config.yaml
experts_per_token: 2
activation: "geglu"
balance_loss: 0.0115
head_dim: 64
norm: "rmsnorm"
positions: "rope"
tie_embeddings: true
optimizer: "adam_hyperball"
lr: 0.00506
weight_decay: 0.0
schedule: "wsd"
final_lr_fraction: 0.05
doc_mask: false
Below are experts of layer 4 (counted from 0) of a mixture-of-experts language model. Rows are named router (the router's row for the expert), gate (a neuron's input weights, with its number), up (a neuron's input weights, with its number), down (a neuron's output weights, with its number) and show model dimensions 64-127. Each number is 128 + 32 x the weight over its row's rms, rounded and kept within 0 to 255. Numbers have three digits each.
After each expert's rows: a language model's description of what the expert responds to. This comes from a sample of Wikipedia text that the model never trained on.

# expert 11
router:066168166176114144114127105133168133139150106069084101157142136144156165140112147154136089125141155160125168106103139190136105099107201115113157107088088102126162113129150097086154082217095160
gate0:157085105143142118126144108097076139148111090145141082153128170118099160153138185177093120113113155159150114189092144128149207067180117159114077150137101124091142160162064151096116146151154151
up0:153138093106126175109171110205068175131136115160124115144092078140139106153136108092076092149117147156178147067098082096168092122126111115098131158174136158106108127113135068120195026110162154
down0:224086149119145130113138132126126117179098092120112113101117112089079109088120153146141093080178079160191113138123119147158182126146138132054132104117166161125124160111103174179137093130120098
gate1:129110078114085150119167140162119140142125082155163059114124118101139106170136055121159159060128168131229152130088131157110059164065127177097157158098155089141120139077117153109113143150084085
up1:083118135185117192052095109110149101107164117095136077134117128082193107133133134152144153127158108121114161084140189113149130136144146125105167135157047074075161117099073102141143150144132070
down1:166169141106168102140111114092145150066104166088129092151134193151097086111132149130134100162123166103084081148141124120150120120140095114154171141125127125197151160105096145153081116087125103
gate2:102149201159082118117135101108153143083098140121107174038126173156165121140075130127149045147150114141180146123128129095157089090163147081106142087129145131071095098116108148140163160147115147
up2:110099083099144165155143152076080101147094148126101156099116179175166104131143177152166157139121133116100133104097153128103098092183141112215169100111100059159130114136138132128119074150136146
down2:112097149162156088153095104153112087178094113162151150085154091097106093121065048154126124096054120138125189141220107161099168134165112137157078128143152098117118159153135086120118125070142173
gate3:136131096131102112156138098080145113133134124104162183142150098117193123173091123157123153170201134197122124175129131135150132142140176124123125155101070193176114088126078153101120111150161144
up3:110160162117160188084119117141111185101113152079161113184174098092149133137128131123123090149144158134185161139139146069116168096206133167121149129081123105057165158138122148142085137123123159
down3:154116103117131096102126118116115124216136146125132172094170139152132139131132071087144152103056058071181141096128088131057073112171069118106099163119198136124099089174149132122124110144168153
gate4:112155218127098118112122148139077135187145192129095144139138137152115131106105165189100073115142098087120133119166112138096094089127143146085164103113147112070099119094103068078141146120146078
up4:134160158158142156099078130143092148142085118130146118081192090146174220150155170111106116128142143173132086173120163147171103095164161118128098139123176134152068102184097156126143134138116137
down4:183108137172088115149180111124149151158162144103106156102151120124145099152123037136133176105208127154102091188101124104099127075079099115115106167147161176127125129154140149139073100113127129
What it handles: Capitalized word starts

# expert 17
router:064061168114012162110047125134144141147149100137167149061126110115159132099156129081099125097145139111091114106110148082152115150159119119134162176164109144116153116102084150094091149154133141
gate8:183174116072140100112098103152109102113180114114095140063130143149091131130118087134150132107139137059160147136089119131136106180100146089089124189109072181127164096157097162123125125109119184
up8:141170107099120107151067059139076134078108113068122156121129078166118151114194142124161102136103121094146116160101173137126144163126079131143111144077116147131152122128148168154093136159173177
down8:094183135151160133058096146085188164108113139166127113197108139159173106158170128101152132135094125087146183190117123136159128095097115098155159072082095138081070144101155128170154153121161055
gate9:141164141127151186147098137154133147112201073134124103131148071137121164109103163093131097106078141167109121122068072108136124125151121121190136124162132192112160149114059123145120137149152097
up9:071120102106118119096098118113159139154134091082155122072093099034137095107117147076095130082021128116138081080093120073083125119091114185123146079162069181144132142109107131154137115145152139
down9:147097132094121107141103087055113080123165189154177133130145155154129128157135065176163152105098135166158175124173127143085123133125130067108135132098165084155081124107094137113183130097120059
gate10:101176145070080168113138126173146101098144116160130139125179067107135141112119160089119133132135153082080156037108157140133114164168132135142109130122126161126137158153133151133119200158119105
up10:096156185176129198200111130099157113145099096165103168094072139141094082143168122136149125077158134092131086114151173128158130185106119142162115179158125158174111100105100176158191171128156115
down10:122081113130111148107095086164134164138196112087125120135131103129128177128147116078164150102066180062148137129091125097093129089096146137108138129090105129120148156143122074184165132217167130
gate11:162091097140161153072149140111117113089144126157093098101084091087180144105131111166100113169080157157143110145145200132131151122112098116104105106134080121182157160073125116135166082101097110
up11:125132099155087104075135142154189096179132068177139153133079092123125062123124125099090098136179191148142167100181189121119117085136176138094141117153085139127126098111086157131120152129101136
down11:091127131159148101115146082143091162150193145148143097142155139181093106097139135129110107143110187120122168135080132119162121070158161154105129163126104171114115063111193139125156164133197158
gate12:115117119117076121125102151146119093158090146096151149126130135150182184098135138097090121107118174126100144118212128146080172170145115163155115074104165119097138138126105121130148123148156179
up12:159152177123148128091142134123182160087069153103133108130092149105097105143090128094127111117128119098128144130114133102152072119118146121110102141163124072082128099129100160091115134164044107
down12:188156097111124199113078116115107096081130066086139177168095131114074080129093128089105157166047163141133112154132104143181166119114160096139185070171094154145115138117115104121143114104169144
What it handles: Spaces before numbers

# expert 5
router:155110197113142090192130096166120111153137128106168115152131142123164105137105129135150074092105161110141100129149177166135141109098138052119065052121127148147125150153137133116184141097126133
gate8:095117065156174128177173149177131155065167161180154125134153152156120192090088087137143159148066091194059107080174077125116154136129164151082134155133130093159192121137138147102190131092144116
up8:125141100118115116166106114136203054130125132174122116157033071172181130121113130153114168113126115151172115104128156167095125158073100116087128103177129126156206173090108115127108153162101146
down8:140171117141086166077130157101111125092127107144106111077166091093090129102166133094101127189139132062147119124136095128161080053093189126143101108143135119102062099199099108134152111089116103
gate9:146160105116129120149173124169098115176130099137139112184135140090076106093114051197151089125112161160150109181136131182092145139106152107128131155124100151119157179176082098162124157160092095
up9:185134186087164154125170072080141124099092044100139081157051123180204172186116187092138111130128122120158140107080139088101139148105068142117147118122116117084107115090140128135087132149126149
down9:112087104127167082160121125094142091118055171141116196145176145067171134160167133165141124122081110109098066110098122157121135147115150120161132095090098175121123185132096130145076147122164106
gate10:095123150103169094171106123130178207149093084152146110090092119116152158135172156174130094179132122111155187090071126157117112106111098078117077126191087096107143165102147118066144109098129158
up10:160137135155152141113080127133092111081152087101163138094100084215091118135168122101136160105178087142114093167121122115125136166121109102165088090124090103168173162129107150127117149141159079
down10:118149158149149122134197109153147124116145069160117089166140173157168190175166142153191122096151126135117189118157202128135088142143100130119201115092094179170114114116150107120120097070101172
gate11:151073142118082074127114093087112142150091130176082173178100117089212120144143186124155075086148148163177164115139174120113136097115042112143104156148159153096160125120160151088125132154114111
up11:156100140111131099081168142146138113172082144147124136119063174123134099126167080138098127105086126173163125118186089148105121160150220128108146110042129100131080083142188113152144149123088155
down11:103146145167133113166167180205154128186172161149157102090164162141087092180144118168164168101140058119085151161170117182115201141158108095140149112115096112109112172144093133144143098169087141
gate12:146152113076074121129105115132125137119098095131077152143162166120086113116158112150088123091132088141167108138116148169098102124093130156150146035131121133093122116230133113108142127155161051
up12:177148089155176120145167145107045170162097169156130102082148114146087128096171104123146107133157126131109118185150126127184132127081118132060074142120159094077123101104101202127107111166121189
down12:101150142119126155093110139097165138111127124067126188091069125134128148158125149076116129130102145094109174123140113197101107117148181136105112124126131138168145140120170131096149145150213095
What it handles: Vowel-initial word pieces

# expert 4
router:137101096135128082107128117085139122176140123134181100113148141091196101083129138085179117106131077178122139127167124142105132147161082129169106124069191142132187143154185076085093158090125083
gate8:107138181127149127093168118166098099176074184065059096100159142128135129083129152118122083144132101106134125139164120089099061108096108126160119146099144153141137132125117203115132121078167192
up8:138121134111151176110103057148177170071117151144128101125076118097037088140183115105123122165140160125137093186089140131156150126136097116155133097135122121099081086093165182183160076158147128
down8:092116149176143133126130124082182107121167128146149135178105116131176105118157158071156213107106106105127127106101155121096126184162069118113070114125107111174140147137189167164105085114162186
gate9:167151126084060134136118158138087142143091110148091125146108112122124139064124163132155102201104091103123125121121122161134115090185117109112121135177149151136100124154175164136180101109132153
up9:093131083141092101106086123121129202100144169135201099148120119172118164182130159156110072193117076128170104146097184165191180116113110130164210160135132120094129157145140094152120110146119133
down9:073113134117130124102130124079124153127133147194105093122071130084140060112161170113145075069133132101150126151133130117152103144111165075127209126073157134070086107161145090127150091112151129
gate10:073150142112107140118101116121151144122115060089119123159135101101093058046139101168105093121133078139120115171167172112095170141124126100122107114090175140093123111131100086122119197100116046
up10:103111112167148071124136179090119126139146159184115091144168141184131182194119067130124158129164166127139159104086113101158108159169099089093146132200140096191085131167103176117112122121080137
down10:154158142086116177195104106100125142114096105123133135131122086085103093101161119150079135127152116142113131099158169118060189126089176115114132109089116109121104125127114100130129177171129106
gate11:128135140159074141161130187130153102133124178094081167168104136110125150127141103135082089112189137111156097140103124137151182109147139112103126126138163086152087132106158134162092161156158118
up11:064136122121057085161121128176090123127130130153087113100140115142130136137114090139093157138140121063129099122124107131167091128100070138147171159105128172120166110133135178156127200153147166
down11:123115090178126167113140115054185111102149115177161130146061154162153082089149117196089102156174117149077124081125139177183113082112200124186049131188109117141135133116156109125114075094106116
gate12:115147166079181132130118086149126054124127087104148126124157129137165093183127122101084113082163191091140154109151155176138117060092066098116151115127069165074188116164088116094150139156148179
up12:132062115116149149125156131114084093135115139138157126153119157162112062161147130079122160117077160146127139149122177110121166170081137122102127138109174152148154177214138116114083089159118103
down12:129109117170185165121101176092084080133076137086129150132145136148104145156114199088143051198110122093137107146119051108115104118120133086065189125120150114120100141113152089122173193117074155
What it handles: Vowel pieces, sentence ends

# expert 12
router:197141093168184157101097090148162156136148103179129074101098109146148117134151090133101162117137138146208105159142149175103158157180135108104149117141138152143142160095125082129085081154094176
gate8:132099151192154085098114176101132177150105151102103141124074117144206144114143167067173115113129071089156135154094115114143166128111160122117103142145123131124088153173098099063138147054146137
up8:139093155151082150109102127172171088122118106149155113152132104138126136121120107133114154179163157129159113182189148109051140155134133055164104059153134113160120110122146055144128204129125139
down8:140189162159092172097126114081099172126134143150136115137124142137102179120137129080084062107119139118204136127065073103151116107067159169099138081150103085129128127056165146112088050057139121
gate9:110156161052102181167124109105140116191051156076144098086099134114148142106129067151167103145167103132159186134095091149156121127146172082141160136174130146155135089120177147162136137188073148
up9:153128131167087135105150161044120100137143216159116115126147186122053213109117156136136151135119152093098126077183148141170162132096162106100098121149177174135129148087128124090176141103125090
down9:115151139100105164109119140174176141138097070115093135161128103122077119118083124152138080198171110140149125112150086146106131164210145164158115161131140085161110104143142092210164122141110115
gate10:153158159135161103101133146179143174182063159040169144177178131139201135171126117115119125170198140131066154151118085110153093117078202156107160132144148166121187124173105095119145125097180134
up10:127180185049086134109149163095084140149117085103123129147163125149165116106080145099082148116140180145064125123156092075142138194096142051133087076143108158127113157147039105107109146109140095
down10:150143140064144109137128061118103162077100126071094142145166140132140138103159146126088155130142097104122115101119126127135177106132174128126126176143070108133140092133090123190211201119134111
gate11:045090162143179164119117132173155094162149141117182138147129164141149124167107093077127167112123113161086145195122068122113132140111109104067098104145102106166127131160138135130145115130111175
up11:155144115081136134085112160161124150091112093122118062108077123162107113143090104202152186119169147145134101100105126058089155152102137158162156118181089112153087090149196107109090103163148085
down11:148134124143123181101120156140108085154115157097119056133166159129116175100146196122083117080068158147159112146136114089138123107179137147059067121137177126067083114147035135101163193118100124
gate12:134121127145160176194134132171168046123140089133130166099113116144167142143088135159132142088098135180139151119151139164097091121103125095137105108161142087052149162160167116112099101142048132
up12:178148150136114101181156113186104143080112153120153082135134167130144118090141087173164128118138112129096128064168182125110077146169086144098110154108116075196194108122080034148146111154078146
down12:156179098086150111123162179085101110154146183123090052112146109103131151158178158152084192158115155136144134142073172094133168114088090086083115155152145132105067127126118137135178200111136148
What it handles: Table separators and dashes

# expert 15
router:110144136081156156102166108096184103101100140149084186104101116134089168083158158125148073110079140084169112119141142158141114080099143120130151174116144092110054079203109105155125157155075151
gate8:165102192145056152189162079133086155169189136175118074130185166109165111167104140151138110147120161152143177135107143108187161130104139080075142152151137149105127148112127137070112124123166133
up8:150116159142070100068158139156125111187116168152191140104137194182120137109132131117125123120144162132106138110106155118179126133127073182111166118119174123043097084106086137159118169152122142
down8:060177085170150112164126103157170158062104182141133142164160107205162154133151123105188175135116151195134118117161132144119114140150133139138122178161160115158154161113110134086065186150128116
gate9:128168159091107115089166048120128080147173149106122088091139129050123117127118076137121161112114153108199134134122132126152154077160162128171098139132138085122104101162094129137111137085067130
up9:161137100172144103116078072090151124043102087131105071124108160097166141172108154162156083134147172152076133189132172126030148153113112124152129111130112112141123160102130159149099105155113144
down9:147162140083175168153167180126121100177134083136132085083138124128091103134060130137147135124100149184096154093151147154136126157130127116098142126138133147077116159142119173145147108124091096
gate10:147177141141149122124088135129110079132153074176130123083119170134109121132093133113174153061119185201161142114094146147132057105111161092093185188153093122143142067143099120120133078068121130
up10:098124141137070112138133121184060167125082078083101113128144075135102156088140072167134096093132153135136080104149111168141092194071137130190131115129156110118123159125087137110156171151119108
down10:191163153145123124113122119122194115166079185076136147092157119182100135085117144187168160074139139106165109142106106131112131145121087113142148172130090126123149104108128210126104140107199184
gate11:087126161140151129172172111106153141123094080137198114141085149111138172175131136143164106146152115096116139135103186164139151199134087114153147089100138191106168113188144097086133125123211184
up11:164107128079151180163110112113187079128128098139122144151114151166106144095167137143159115134192132132129195111141125141175170141111091130154136184095187159039106098123103090090149164076087161
down11:140150130154124167073153144146150163146164175071108106091112112165099130111151110108153135127102164098096086078125121203081140088129125139135077138140075124161172133118096084134125094144161164
gate12:123076125153112108160143195105156154111140120116076161147131150216109133137131087120150121124166188114173113113140139145149108132110078157128088159152095093104072163098068124117081140164130181
up12:130101217152169156154120104096181127157096087111145153079111086088144105117139114127085131165138142174121153151124198175170093147121108105108100106049125126111084194186153156182127129120122131
down12:136178151096153122157112105098130124139091102083122119140141126157093170149109187086119123124130126095135097109150101088170101129194077142144112141098179090138219106113088091140177114082072134
What it handles: Consonant-cluster middle pieces

# expert 19
router:124157093148139161060121115161063097060151083116122161125125179119111176115141086108171125094113143121120175201134136152124119159133179174121155136123108109162150138165089111196111164124189074
gate8:091112121104161061153181132101141120060132147118088122160162145099070122174149154105115110118180157124171145142116137101090145126090024140147083099133075143104146146153126132092087153151093100
up8:164146134073141176153108109135179149121147140086104119126096105171131063153098151106185190192121132148110156120084194048082116119182083133175126097126159166159163097142110109141133102154163124
down8:135127139151105080115151125129107160065113106148125129085065086110177127169128102105129062167106101110141115120159184081141109127093117144179142146171115081129124117190170153088102120142097140
gate9:109135146138099176118071119168156134150199115081099157133111106179131152132184143139113174159099118133137127132126115110153152149141119157117122175101138171116141160137169073162162171108175108
up9:140079129110182128130188084108135116139076152110117197104112129124192165138148134128175107171127144157114053139114108160069133184125098117173178053122105063123154144154090134108123216116174141
down9:106115152087098113111126132066081069082108153116161112169065182155165139174075121128124153181132138120174175203119128115170167131107144149097146144138098181108112182129132152089150077170111105
gate10:097093096112134107119149109167114130175154094115122159130074134113114137148137173131124136122102056133169096121123153144082126072127171158162173102140119105154103177104079130141085096132178120
up10:105112115060081118110115153073124118075097132120140162136148153101095127175128143114093157081111166072142094149089124119127109118129137121130128100132168113071147147138100123111102213155129159
down10:085126187109180144151119120119096177152150091159152099120133167161185173075159047144125176162152118145119128166083120136133140159132118063159126120149085111049083155107110137113192110232107131
gate11:146095150137050140114162136147147113119119160140109150130138047080195117172123168168151094170169115204131113135114157171170115166145126159129128164116127069126186185107097178152147157117114125
up11:109108168115082148145148140150163098111182050111147129093144141117141126076097086129150164144183112053145077148099131091081129198186146147135093085133121161156111160123164084149102188107140132
down11:083120117122101085124124136131119131145143074188119133147084162121097153188089110074144091107058135056137104069121105136137136121104159131080169146182079143108128146155059165162177173137091179
gate12:135121086174139181178079134149183126129186198111180154137143155174143120081125101149146182145135115099140069138157094156133173152164156099180060081115107116149140132121120087120101081134121123
up12:113087108058097142151121172121126125106133108165128190131113117103148162116097095149137142131124127156091140131094150165156170115172103130110109097120066076144094125106122115155079050172171080
down12:123070152135132145122106060095132116081137129171140090158189114121116140138117147151147142099092185130155118122150097164171113111070169104163075066117104131097143081072110186108124128176125113
What it handles: Non-Latin bytes and em

# expert 22
router:098161205141168110170157113165126091237089141128160122108094107148148088155166150103094121153139124142089130203110027093148115128104110099112115203155143092086103120140077117131122085134084132
gate8:112159114213114173137113134119132149180114062153086084153148161148146152100140080117126083071090130165120081145160107212156128159151118141113127127150145107140130104117145093139109144119091097
up8:126115136098077106229076139122080120115125180121133133137146089099132114125085086154107155097120085104171149153100121141156080146090180168186088125098119121129045084095110173140133122147124145
down8:119115110130106147089141154185083187158108100143137064139140115126163134149122157128173079101076129077132138136087129129152105122152147202128124192160137129182153129161097115137144160141137055
gate9:163101166156131151139145159108134080110053161167117098116124064092049137132143147097117142111074115155164104161138121115131091188094167097073099173124109071055135102136151104119172117106104151
up9:167085109125134097108215117058083152153138159132114157063113171110122097156060079200135174106133144105103147145130105131120200145128167158087110106120112145142109188151115170098138092130105159
down9:147156138158145178158082091203107112166124147129099140152140035119158185126142180139118119159110090110138095044108136128184136133171127156058180212098110098116168116109162151129130169146144102
gate10:120096105071159161107128142088069112120152112085249112075110134138129113128127151149110118153096093146137101109072177099099132119069182109107132125131123113128067157110126116156142157113148149
up10:106057174108135072131195120108141138135118096082143123163150078100137102137144176138148127126060108104098161123137138070157094075072097115147174118110116128093162116137134123127187127137122143
down10:165244095127115076162146171132132129087104138146132177125049132087150170130162055083161146139112124145161107155190186121157161130115160163143095158096133168100094161059040085114106129128123068
gate11:197132150207239155141082159086170163130021174116160108113111132136137110179148077105148131133094160174125180143142133125162126141132140105167107136118159138112125104100121089107125120137111127
up11:155078099137105100172088173114123129135155168161161099088070103173122117103125170071157127112138197145171154111083138131147132129131117087146162112116120167109150129088087141101100096121119113
down11:111168121146154154094197141131150192104109119081124196157122184099165080185149096165150102139151096130132121164129087136118080138118128176166162176089130166147132149089142097191072153121134104
gate12:112122136100161130115149153138100151090170102114156134100139112124153122147137076154084118144082096136124177129133078128127133133121115097159058101174068063106110178144116111129082179151129100
up12:138115158176108123074116135104066164080182148090110124169155121154087178117084084157179093170122103129092122153157127146112138080095137190140121116136102100116132055144089169108085139150131070
down12:063127094113121097190113123145123118063176145125173069088038146079115120165147085091113108120160177122138163096108153111156138111161154130140113102152144111122146154135114124153163146176128122
What it handles: Suffixes and be-verbs

# expert 16
router:187094122112095134188133137110211091131135116129134157138160113101106176192107157120145120172126150159107117097118085100149072108143100134147127115151060165191105127152185185132161096145156100
gate8:085107118108113195140136101111143158108197100153098162140095105147120149148134123188094091087036146128107096153147142143129113084163097129085109134164097087175169052103126152127147142112098117
up8:105099161140075093141095142140125150157148042139144150158100141110114109188149137132078139139144143114124196110117129134140125148141188115199160176141119089176083121182171186107152124143141061
down8:170091118115125100136127104118134150109084144131127148171189229111125126157139095169203114174122163152096083181165139141145098136170080154119128159070106123182158113088094137134092074152109087
gate9:158131134139199112154133119091126093072046140111150103183131118099160076139142094101128184109157060116087160153096125082165133144143126131155092098037118114092070161098164120111104139117125109
up9:123168109100110081155160132090156139152113152157137126133139211112127130145105118154141124092074148096174155152205113163135114097068085113082116105125180113149142105139150154102130129144101121
down9:059147116133196138105174178115111112105123162077141093155136203091150125089122106162113173110107150133107171153135125120135155147172123102142126148108161142161044157133141152163133139132155124
gate10:165115077168098116133123144076164112155108145073146180139105090145058131108072079151131116143089133103152126109181158100100126065105134126112141126172073155138147149124083145122146112106099165
up10:073088126071107134181125093120154124211092139160123105083115132121117175082168094134117167136109132156162126115134146181136132160104060092133118132150148162120133101087126150173088127172036181
down10:142177123124138138035155102123075103129125104142188157130145133146109105102167121180130089123143112094139142123049148171129128137154135166149129188132156083072159125182114069146121169127151185
gate11:169120136137122172118062120068124118127206125105179171140082122128136121144175115147092150165176114090092065136149190156174155141151160138134104102177131101175119113159162126116174138118113132
up11:154118110134106134129200099137114115174125097081145092131095157110189096089124130163130132154119152115141044082144159143135138122110079095136122184072138131095165080131100105163181105109118149
down11:128136120159122141077095156089104140120123071226099178181090065140140185156112125162134160159134090099129098118151078105149104130135189200064145160126112112129144090171156126085108150147200150
gate12:129125142096157111148114113141116124116124157072108133157104089146129135111136142127107115123118136139118145060146213124143152254162119182100141060114131143142146114105219169090119106120160122
up12:139101164145171126179122096150139053096096146125123156066102105050126090107080185112119079132095065145105100127095149133172156126195076166082172141073106116126136088126061164101176106141140116
down12:133112107156128182058075095097128165148106149133155167138152087080153151106144114168143133089128112130132165178127097117103113096118159074132066161073094129150112189098070105136067115164165074
What it handles: Capital word starts

# expert 9
router:096125108118121148073083151134146158085060177145077140112126155165132167112118150105156156104163167097118115064105133037158116103166105099183159107110174087090189136135113111113130093121144135
gate8:074108167140063108150107136145130126151090119131163165177171136077119201120139107108136122156186130135110105124141119107098138119040115179170138101197112118119159167153168089135088153135196079
up8:108091134101116138098163179153147171123135119152087085160189143106143096124103164121094087098176130142165129118136127161146158080161059175116139170123082157142109152153117165138125112098084129
down8:152084151135129075169090143126202080175096171114161124135137119101086080124102092124075162101153127092131115142159145167097090187160076167122090151085135079142141155138088128142153172184104132
gate9:135137100115063114128139207114131040199083120098112116134100117078094113153106134118101114142163061122165170133118173122104139142195159143111099154118119117094115105136188111097104147106152111
up9:186136124104145134108152099116101155105128137106120077139218113111118185107103185140187155145120110142157088129122121091109127138092101102108071122150103127106169172115146163109154153101159160
down9:106136125123119154112084103131106141127103110146215155092076078108132124134224139093152089134156136098152202129117135127124053095115125167199124125130167182155114111177108123119097111117159089
gate10:080182107120134156116162109145149090073118138142102179134086146175124087093144096095126170051106164073097165124116185159100185142176104135135084099144033100132173134173162048153163158154190132
up10:116142096069077157090113095111075177136156152139063148140082205139145132120070087168094137134133103084143142083118100108124120109127132123110103109184166120122106176142106097157091101129174138
down10:144098151156189123090151077134182106075088141105089057125092083104180121115148200130177114106141112151069117132110136112101146106142145139100170142123155149186203121097083158126128118175144099
gate11:113202144092077153129172125095069132089113125098155088101143164083096132115078167132153098133136097125119118075107109123139137139164141071153112114134125119161157155143061119132103132091125118
up11:147088138169135111140168132088114128086138111105140175110099165161143081118132157149102097176167105057107107120150132112153073131104105101104114121144173139104139083152121131129122115153106138
down11:113137136104118159138113035055105154083126100139123157134183124076104163076166072090124097182125141151097092166107135145071165128108144121145109095131086172068118153148148113144133105125098137
gate12:093148128121106172181106137048119123084109133156162109121121078114060171128081122135121146129179141110132117115097113214164152137098079134095160144156095113075159162119144207121125111096183053
up12:118090128109132092134139128126154153105063053098067156118114110141089104112054102135172106185119136071135127139139095165122159159189057154163149072100159168100122174129125139129070141149103089
down12:133093077118127138097189148181121140146131199209136124179130166168148090124129120127121149073147100096092082124154124159083164164096114173169153148157128152177148120090155134119138084081153123
What it handles: Preposition in and name endings

# expert 7
router:150111097136177130124120112107144165143154142074111131164147169147025131089126116098074200122118141156120143122140130108136153093135125148123115089099164199181115088109113151090146145110155158
gate8:106094060133141145105140154169177196099127135143117085127131135136095073132198135132098120136060162165134145119137164090220111081136115074122173132100139116147084149125205131112118078082089077
up8:192114119109122145133110173124167095168073130204107105135108155113133110106068122104163160107190177097155123120134177100120113141079121113091069124152123123114119156102107112085162164217119126
down8:116186166098110192123141080136153153098139179057102104138108065137098137143171113118116135157086140129150110168126158137163151086167123141134164080122170161123105076180131155091110152144093138
gate9:128068127107124093160170081093098089165151131133184079116157131177095135115165089136167103137126118107116095122126115191120147145105136137184139119123043196166138164167120150149111155097120107
up9:105162081156165144142128149119140162115139124127121121128098078134117145119151140208158125132168153114119100117168170080125178061080055149137184124139194125084156128126126162104130176131112077
down9:149152119146110158139107143142134160136168093174101155087137114110110074073084121123124162102105095124198143129113168111122154113170069059075134158167091135123104142106115045148087130139208119
gate10:096150126145095107162107115207144195164171147137103114140150165135128172108146047089067162123160109128122134098111128095094128067098081145150141137096122153094099199120127083193124068135132146
up10:132172134139162136050104114131117132136095114160175158113161114147199161169122068155086080123184102092122172126099119178150083158161139174124176147116145154110143142166108200137178170097141099
down10:090075098197113170107125118153110141155183139133104147083089118113102074115134131066120097124138114092154180083089140082134117104132092144121119121119152198096214103126155104094039104141163179
gate11:128134137099148200157110144101147094100158160054169188078140122159118148119109124159140099181147149117156065117124078141137103074058085126110112141165136165212137064105118074134114102194121160
up11:150127101147097099134129139169138110134085094104158046189098131157091049128115177084187064114214154054116167123087161110158155097121136163083122141076125098107059131115184169131114116137115142
down11:139077125159112125123128086126166123123147123139149179108088158185191134114143130171204168128105099193065130087115127072082095104136136153170162124158104137157209095138091153133132155142123154
gate12:101146138140117162135069148132175109083090114139104131111130118156143165113174151169102092128104133139200124140108153107148122143101121083093141113139132111149201067209129103095117159131151139
up12:160156132147125137138141130148084084079204132138121104152188094153188132129119138098183013094076088106138097155149147076115112096116063122160168138152087160086164125169119152108123137105102106
down12:165130138138146072157113151118190124123103113165148112158193131118124131178169176191154171098092141143105122155115160090176105159060098120190121136097098104071152132124107119122123141108133186
What it handles: Capitals and consonants after initials

# expert 3
router:188151084138084155056124152089140093112166112146080061171141131148135134131147135164141157137125155086141162147182130139145150162103163134154104126155153146112095120105133110143172147136131095
gate8:143139130153107172134118112156151090128134109161178074092101098122121105111098145169122128104151154121201139145166102084146080181095112116175090105103218111100098115126095090142148114180179117
up8:134078182149104181134129124182126113212144058153108076159134156091102070139111116121120131112107096130093091164110117164114170122082136137128118166093145131166130148125144158125113139149097136
down8:158130153149128141106186154143154073164062142102188136079158103125097189150124160118093156108119179128166194165168127082185131219157139127150120116195128115132135139125136118143108145127167122
gate9:129121154152120121122060123113150148154088153159079099145137137156112059160123124119090150110146110102139127181126155091097094155126188168144083125112111183105081108174152078128095074160162090
up9:115150163118143088114186058083173109159160130104140126126094077135176144081164091068122079087104132132108140146092117137168094146123099178178075102140136136112144137089115117121188123135121064
down9:175124111182127140145081120143153103156156084100151127140170119157108081189094127163155084121091109122164099084151160098147097110087142122089160159153085142115115078148136163124116108122097133
gate10:104152106185124155091100140134156085160094074102083175106110129160135098160072081112097134142137078153172067170159160129093142154068186075120166069179117132085138087148172122113133118092110209
up10:134190104113105172098116081165132140091112135125102102137102113103124135141167148093116102133082071128150104143152128115166166156129148176129101123108147164112112157094166195186153064177135180
down10:077086089122173098154162147115158119220083167127132132133138080142153104117106141128133129169156098122122205113140137142141144173169151150161097096115160119135161142040123112086118174141138079
gate11:123153141146117124153122131120126148054161138097170133166157086158181158167150153135127163156131158160096114153161124182116098105050102129147137143095183138146098143141191105148163155098144125
up11:103110118197098138075117160112157068064110125114135137125097153097129126169162175161097128076102136101067120142125199138103183140121157110187131110116145115136149138132117126122092121170186095
down11:100139123109166161078156133183092166181119191157106128132195101132143088145114102155133136136148083154188091120122124055186127102143114099130156159188134098110130169181149123106096106114134165
gate12:129106101114161108152127151162095182088155170175141107121183103100150124106130098090146116179165155171144173144129165166115093077138147097136100108102110158083116092099120178109083119074147116
up12:085138166135109158122206139108135166110168132133188153069156118037179142140071111144144131148086124106090055170100094087124175154120152130142117147100116135144117141137131084110111174106103157
down12:085101126107124129093051151208141163127174096208127171150167146119128135139091141088160154117159130156168100192080109138139091117123168090113118130101019129135097097104090126153095147144135082
What it handles: Mid-word Latinate pieces